Weights of a small mixture-of-experts language model, trained from scratch on English Wikipedia.
Experts: 64 experts in each of 7 layers, 64 SwiGLU neurons an expert, 6 picks a token, a softmax router.
Below are experts of layer 4 (counted from 0) of a mixture-of-experts language model. Rows are named router (the router's row for the expert), gate (a neuron's input weights, with its number), up (a neuron's input weights, with its number), down (a neuron's output weights, with its number) and show model dimensions 0-223. Each number is 500 + 40 x the weight over its row's rms, rounded and kept within 0 to 999. Numbers have three digits each.
After each expert's rows: a language model's description of what the expert responds to; "comes before" lists some tokens at least twice as common just after its tokens as in all text. This comes from a sample of Wikipedia text that the model never trained on. Tokens count by the router's weight.

# expert 20
router:486491461531385511494461549457504467510493521451431607522542470466471513488472526537536473475557524456478547454458510521422535527516529468552517497493545507536463474502488506506484506479462617485482530513509434482530518458523556544486474550515566487532506508515464532504536533482466420529432497475477468463501473537509456464474517473432431544480524505527471493493399504495417510471535474501533451531503486526523539463476582597590524466468550490514451512389515490498473449565510520527446544432490448505527498487465511464502489549481511500480477425545522459416497529572504573582531453498534463491492611469425486483424475445534547535450514524489529461491452497515556537506482
gate0:442485475519466574543417559469483476523420494480586464504500587493547525507476501532477473481420511549484474556531557511510460438493537551456485534576544557513484508519543492504523565521513507484548560487525551507368504470536517520494482480501491477482556452465560447441505467464484438500502527515438479485536505486474484455512496559504497510559551468515432591554505522514525521497456496468462513493520531481608446481507458533456492474520540475537477532481458501596480506549474495451493543549522507447537465442443485483501497502541515505621455469534478539543516519555512472482528431502497568541520503486464545510516481573525415509446478464564498549485573492501558565471595
up0:498442515449558503503500499532441496467420470499523490538454534508506548509546558562441496495502515497526430508497516498518516452556528545442408485476551511511576560479481494477472536536537497592520493510452595426514474496567474460499452477525446481504484499495490439530570519495522482551525533560482434432506519456479561446486493480559485469509518553485515587395507432541547471501498496465587492499490426500515464560508481470484525449536461580508515486525477572554490524599493531477518508473560536513518438526458531450412464512461471465444504490467491529465516597430534496520498531520514521520542512512510506404444455463535451562477444503515477499485421467477481495504417
down0:459507452511526544482452493513449517463483517482521494489511550467478515497476458462540592527527502445469462475492488467523524456420514575455499511514464531555511607490506471487579492521409584520492565522520563482505554543497498517547470520445406540554491476531554466554467445572554424520483456487547527546497502543542553513497457520527455514518498560465577460464492501475470475516483475556526518497484488559536539524427435454471475564489505517482518513570526532444497497495524504454455499503528486519448463526487509470526580496496457481455429497524436581515454466515541397527494421504499596502549522528550456421508534431487441545548550469570494516512459511489471551569465
Description: Past-tense verb endings
comes before: " the", " to", " by", " in", " a", " as"

# expert 50
router:552482535458463480429460525560540505464461429450502517458468535529549618525462476481530519416518546509559543499587551510586404463569529522491479475544429502518475492535524431450474547552450475513541525450411507489491501477588522500525549478446505548498532527531448448575496505532522466454490506522560495555511516453492482455517481491519484537442448482504496459484500470513477541528469478518492493538430556496445494557527521447496545514425512432468593554527501458504491543516484518447516437508488406509520400512476512496498526514498478472482507507480501527641495505545523457534509512534447534557478523501463550511520524461489471503506472498572499502535539491606520486535544
gate2:566499551524522544529477555544485453516577487480474492455493510534530436489518503466448555520536504495506455528518448500540501509534489483441557483514517591522464597450497512442548568435514466477510543564466532508448506551480524523513478485456472526517471449507516564457543529469592478499447454494452469559563533522482516482506494476492549509489491516519444537495521489481533490514560494522470511490459508436467489561537457533548534443550537509545475484532494641430477498556519531468536416482443503511535431451444543541571567541505478494417482499515423466561476521475481501545563460509448512518532474535520484593490488510570515436481507539464619441504445437486518537473518
up2:565470482560531507491532512453560459548524443452542495459512552448505510448550492520511491482569481568451547529477479447544420472485495508534523469488506531558485533482532469521497453498474457458516499551484475463488496447450531552502494518440530502550522500525515569521495554487500437449390506419447484474598536534576481489543487484518531519496504475525492529469408487524449552493515499517450443536476463459503535522498450514561517474586500500519459533495514504405562438454535501510501478444478398495484524433489537513470434449441436415483478456479458469484462567613459435516544575487463466510476466478506471487504540498504521485499464476536568498620532503469465505462526
down2:547466508464495479537475499532464508503500489511497460523410558433523509565446538514401492486542494494531468432564452510491478459531514436363504527572481497493504539491521519593493552508477557553455494461506547560531538576506493492481544517526439464487556497562483497542531451428474604478445482506575524474467501472456567429542522446480444530451512522541518527487527461448463498504460458468464524483476480533528442546489517471493534547547529446532487477534515485537479541520469479504524484420542495673448477572436470553524510528539497541456492513485462510498509479458514513520553552494537508450537424491532517440556453481511517501480544505516535479482477467556544461483487
Description: Concrete nouns
comes before: ".", ",", " of", "s", " and", "s,"

# expert 62
router:525427514494498478504550527475570471500484494500479443472448497481508443487484518521501531479572523489497492464501468469522422567549496469419486468533478445493459501439498416512463491483442548506464438468463549506548537513518531492482521519509523543521480517438493475467462442511491440454543478494556475566468524506432527513551487499509464549461473477486450461504423393538488478492490513484558459545511497492471488548531560536463580489416474445501525482482547516506532485427392485495515515478536399513512477458529528497540471498502535557451526425491479473639409450493468437486491473486608564502427509469568473488448525478505510435448537445556472456488523455531481546527458
gate3:498454524544526434493525495474443532540579443475509494530491515481479558507499493506507526506517466449472516475519505576496544507509474505505567595412492450456453456478479565500483420497519462424460483480417546498438453505463502519492457496512476437529571406502440490473456500504500502462541476386479460517465508515508498516401559552522486561458542441495503443516439528448517464515515522464516540521483518595471497477511645493547529488484532536510489464490468513514405489528407516546472561526466510506486513494498495482555563438572444527501548465498434481511527468495505525515519555479543534505444469513473474437513538453482532424489578474404487527542504485486540503507475
up3:532535473525475536492484536477566474519473497456493513459443493456509440501589522463471433507499548525453451528454519540570466431478483484488533571516483450535485447477580515463532484460458513547504425543430497513548501401541494466434443482518499546487506508529481514548471457424455473529443526568517576504460473494523462541508541457473545438459533443494422534492429487502434487478538557392519485532555492535467581495496451538421548597552519531442530572524479499528469553505521483499530495490538448453510524522507492454488524527563498527463583505475520519542569522509559517431506438475489494548473478492519517545483486483534433419472450500517496445499433440500464537491494
down3:451413449510490376534557494438461492522433475468527544554549454473475525455542537434521452562465555500529521544447551537544485578512584503478535542445464528494516514485509498525504460493485536505440467483450454501503549474488439564414458555486485531488456497514525466521511504416480538548491570465466480471413478567508470502500527509458553520470507501510517451565487504458598562515541529491470529445476443584535477517529469505483485462519494581525487484516552461487487504556547537481532534566457541455505487456538433550472468512559476510507511446504506469460502489490582485508520434522456459480583436519545522418533515488534523561495502477510575514478463465506482573556472
Description: Role and institution nouns
comes before: " of", ":", ".", " in", "ing", "s"

# expert 51
router:509468577509530530426511553507459537523584479452478554533441504560528522522435510521459539419538478501466584499561507556484496511582496500471453456570510568501491534503487416486479528545423501506461507535458497489521565472610521488511505487471570536438478522589481429526500516506545518508484469519565516519493506461516531515545522552524481504462440546498499511495467471483500505519510500535452477553466543549450486582514556535585536529469504479545556487523500560447495485420492523459513424545454431506502435453482533492538525520417471471549518533468480509548544553397508487529548411487485526499496490466482626603451507501540488497486495505517504476516508459526524492532470
gate1:506559507518474521572514498468444515470505495385501548531518479525502451497531525567452474485517510568551559494515472513442521533399531450456485542510491458479508546475562532480506493464500521513433468434530440511492507478463493527468538498524531481502469602476466496523535463452450495488435577485518492476541565484576495566517448538414529447470537536444543509458536514486514440507507464517506564504465448524509563475526488476475477506509490492508565503560445510517420497506480560511509480427487501471559542444489528461521469528549467549444438504470524501566577483433448448505533515506564495451544524513546523484542491516442497510417418551511478392517530585537503481396466
up1:542539485519533497480377523555493534478458482470498492517531507527483516495481552524516485472515511507454534540512526468521422450489496491513514498471547502471465489455471523533531473443489374489450524478574439507531521456469494520511533498452484490574423520442418519490487576461585437460423439436517501473566517477534444503523518574449495527544496509472509457517540497448511567512508467476532450510545496481499482472421451551499509457466509486491532539534518529479421492490391535486532456452565487528517626481489520530605522479470489485449528493426523500543509535488394497478575557472527495499491484446494503505464467507514439423521478504477497511528574506508490408485428
down1:427526434549474541460493459589471494503476490441543494547481515501497533473495451507446496439455509504451508497518518513461497534530575455518536457455507521558506521476494459467508523451425621506465486418452524499448478513512507582565469505458505561545491468478418486558479459496460520469464525474518472473504500466520447466551575476469506449481489447446575546493506495509473550453539472510533477494540485537557509433482485490421463538556514527501529421534493495488452472544477498538455505544619508481519447485430541520503539622551525518537462507483482493474500468445589510438526541549456371469537494501508515475537523489445556483512515528430491468542483549513487440466493
Description: Head nouns of phrases
comes before: " of", " in", ".", " and", ",", " on"

# expert 21
router:550546435458505526482441500485508412554469530435457490532458473538480573548509449500544571487452505468494474474463544501533507505509478533496592523582509546535496480522497506574527482517466586514560465513609556456510522531456480500516471496521424516533525510491539516543461532482534536475492473489533484527412476471574491505541500491462480461528521492482510487521432495417532524493502521509472482537540500511518446466511547502537406502489502417481540518446538458520515568447476477493479563550519494465465468405521510505492472595528511536586496503503555496472464493527452507469496472509482411467515509428429603494529418485543531525555484557568491514380551522490453463518489
gate3:400434451535482508544516584479480530532608530470487492480450474484471589471497487426534525527538484457465430416469427549411487521468571482587528463491530515480563431518509558493485528491509452489463550429564495495460529525466524498514460553452515444463525476515572515534486549540518508522465619514454509516506493562470477530567448481463458425545511527470501511466576599513517524500518505479474482535467494489542530569461478545512522505520448522534583545574467457514498566506503517491494465514555550513587506527487542422514506479517466552487431501518482501559544489463502466575520532458507504525478526551435483489494545510545473436466462516480481506490490517497479478447506
up3:604494503494474464552488438483515574482452430487501528470557498548521486439519532514432450425526492505500501527572521548540521461520570426475517442497526516516472524498453432503497536471417489491464545570478491544502470435457507552467493562474518493487542540486529473491542468461478478525481483520485457504520594574486556491546560561485516515457439536459508564489526524583474513451454514476553468478496469555538533488467515526504491457475530524556539523445453500464396474456538561511541455567494510520532510467537521487548454532511487539521505475478558383426590467530507499535447489454488507503541490573539509567421493480547575428531496496503515515540550541537525487517427
down3:457478472491505501549533489445570558473496531543498432560486492536461553435525585390504554501472484478550469523488490548495584537503510448528535576485507464553475463464513500504558571502502476498496495537510498454487479535542477499485540473563486467481380489528510457517502515583500474570464486483516574514422482551569507476546458509509521570495528502490532510453520492422527440528482522512479544467548429450463462483577410492465525497536530488501490453440459560581490572480491509502454494501472453476523522487430437447518482526470453439501442521466551479524444514474464533478490543421556482525525527523584456542443479563503504461488519515547532520480438530433414472484483
Description: Verb stems, table positions
comes before: " |", " to", " by", "ed", " that", " on"

# expert 19
router:513456508534440457514552512544508487487494483507505523463504529514512528506467476449526435498508595455537552481546500457501456472465438477480477494482463521472520510456465464448494420613541472479428479516479463456516499462451508535545464586554506482545483541532470497536483490514521461525539502465508509484487535516442479498499515464507552537481526461539494427493463507510457485394523528481491453561474494581417521476472522600570515493471530453496450569468510558480513492476425493485437510513445397523531547546511582447536491504469510550518554522546535502549550600483462511444441490500559486483494532475376544500472453470588498503489480491500510513530588427457542580489490
gate0:548526504547486400476604525467501497542490467514545513490526475419527511440547542463545490584558452478500491568508413469486475450519563565510437510557530478549518499458542476525530508456527528471526449420493598540501465504439478541494483499479507453510504505498495548556482461537491517510492582469481524536522466485535456499516476494486500481494558445486459510451503480474571479466488468549549489536451492542519521561458509499527444507551516521507471486461555470511526514529518526542482413487541460498586470571561415508525470500562523459451434530514529551494461486515506459467563466447406394539560502425522467492475564444537467506547447436486528485450485535530544534435525
up0:494480523536480545479493473527534510456547466550537502487474542478568543498509458470490433511457493483523492518540496544421498511483488557536507449477511565423505620545562495455545506543552506557418438510499498464584501474547536435485472550517525474493554534552546438531501446454474509502520507573544480411551513477464421546529478489551526547525457453513516507486547607563503529497482470528483489577534470504419436500524524512535467499526491486525535495493524520481517451430526442468512485515485526478556483458488446470469535454490542529556488457493484513474525537451471546472506499524499474439560410531459533475474471526589481550471468559504383526456468490479438457569587
down0:500477510513525520466482532476467530491549554511547479504446521558502495505567513556546478468493520546529508499492583494494451458524529519516475538473434484526563455385530546541557527479508474509516500431601499459450523503560524527513578493467457428529439548521545489533523444522478408535486423424440498512504498461539488550495470543492529560498464440496547418492526533459481465521528481508445538472550500560459469457452484556462536530501562446474538475493531505534600513504454458486531465485478503350551518505497555480527576544514480486390557493480561534472492521444517511551545542444529492463490508543499449515529529562515503548511488523514539548546456526503506469550550
Description: Plural and derivational suffixes
comes before: " of", " in", " and", " to", " were", " are"

# expert 15
router:576500501532599521537556509429476583512533506471509538533478539512464482536453592498467511393553485528521510530469544601455533502461525513528469510461510470472544524576446488550466449480504504499532462516557466493522443543473595505449483490509544500474364510513559420477434518547538512527483556501478521498499467553504509478522502513497475501454490491433475507570512530462547448536580397531484504479514522545497541506507502517462456509534486469517522500494524490466461466498507572487487546547471501521555470544503508491474604527504426492458425422521474511463465524479552502509537470458522569457549596524472450549440461457510528568479538480499522485509505574482538495438522
gate1:544483539564521548422471563488545517571521517413491509452469477512519483483535518495478482492489554527504495548452476492490512495434480484442516528547483548553484507461487466488457484452506548559494403472515486517514517511465500490521458519499551502470448456498489506453471520495440510569483544560455424460533515510496596488472496444555476484561455524514595479490411558578511467465501513544515456528511493503436508459512532479497525462467521511548475436559548492491552531480503439506503406537494552527552510574572544550487533568434466555479406467515583528507502562576475551417500499435459495504482455546530493422500470531541478455451488419490584551474494509528530453506496
up1:511521456483482531521593525491448499445438422509540525486521520515545526514457470496542589493529410474495455487535571466544521513516546431496480504498526447386489488552481467530541502528548471497531485563506520484576512508469517520555524478463539541512504524527426511510505584607529524459489560475512496489584529545489497506458526507461522482537477500510475536521558531501535564573494513468456533526533494603497429521481497467509475526506443374456480599374521422503518500480537506444531586520476503512464495501435511474491478497530470469467566528537471516491455548441572502515461550548551533517525503482474504470521515487519436535530528549533495476442453507536515575480518
down1:448490439487544499563510514471456497444536479431521431513489457468464452416478506477490547512485487553476543442476507465544483498423555549454487511507519485512437461540527527440521469602541515515381509511488517549504577451499426485503503444515443440445416498526502517538494490498500491477481408525523508497486485529588472596521458501458443501488488523516451490482503480516413487511511502560514525498439575500426492563477486543481607514509518467466500449546483545523530508557508481454451550508511528457491461445430417471438480451532472469541591512528488521512462431574467427510539471502456469452569521484538463516530515509501525531543526558526518513514495479515434493546513
Description: Locative prepositions
comes before: " the", " a", " his", " June", " September", " January"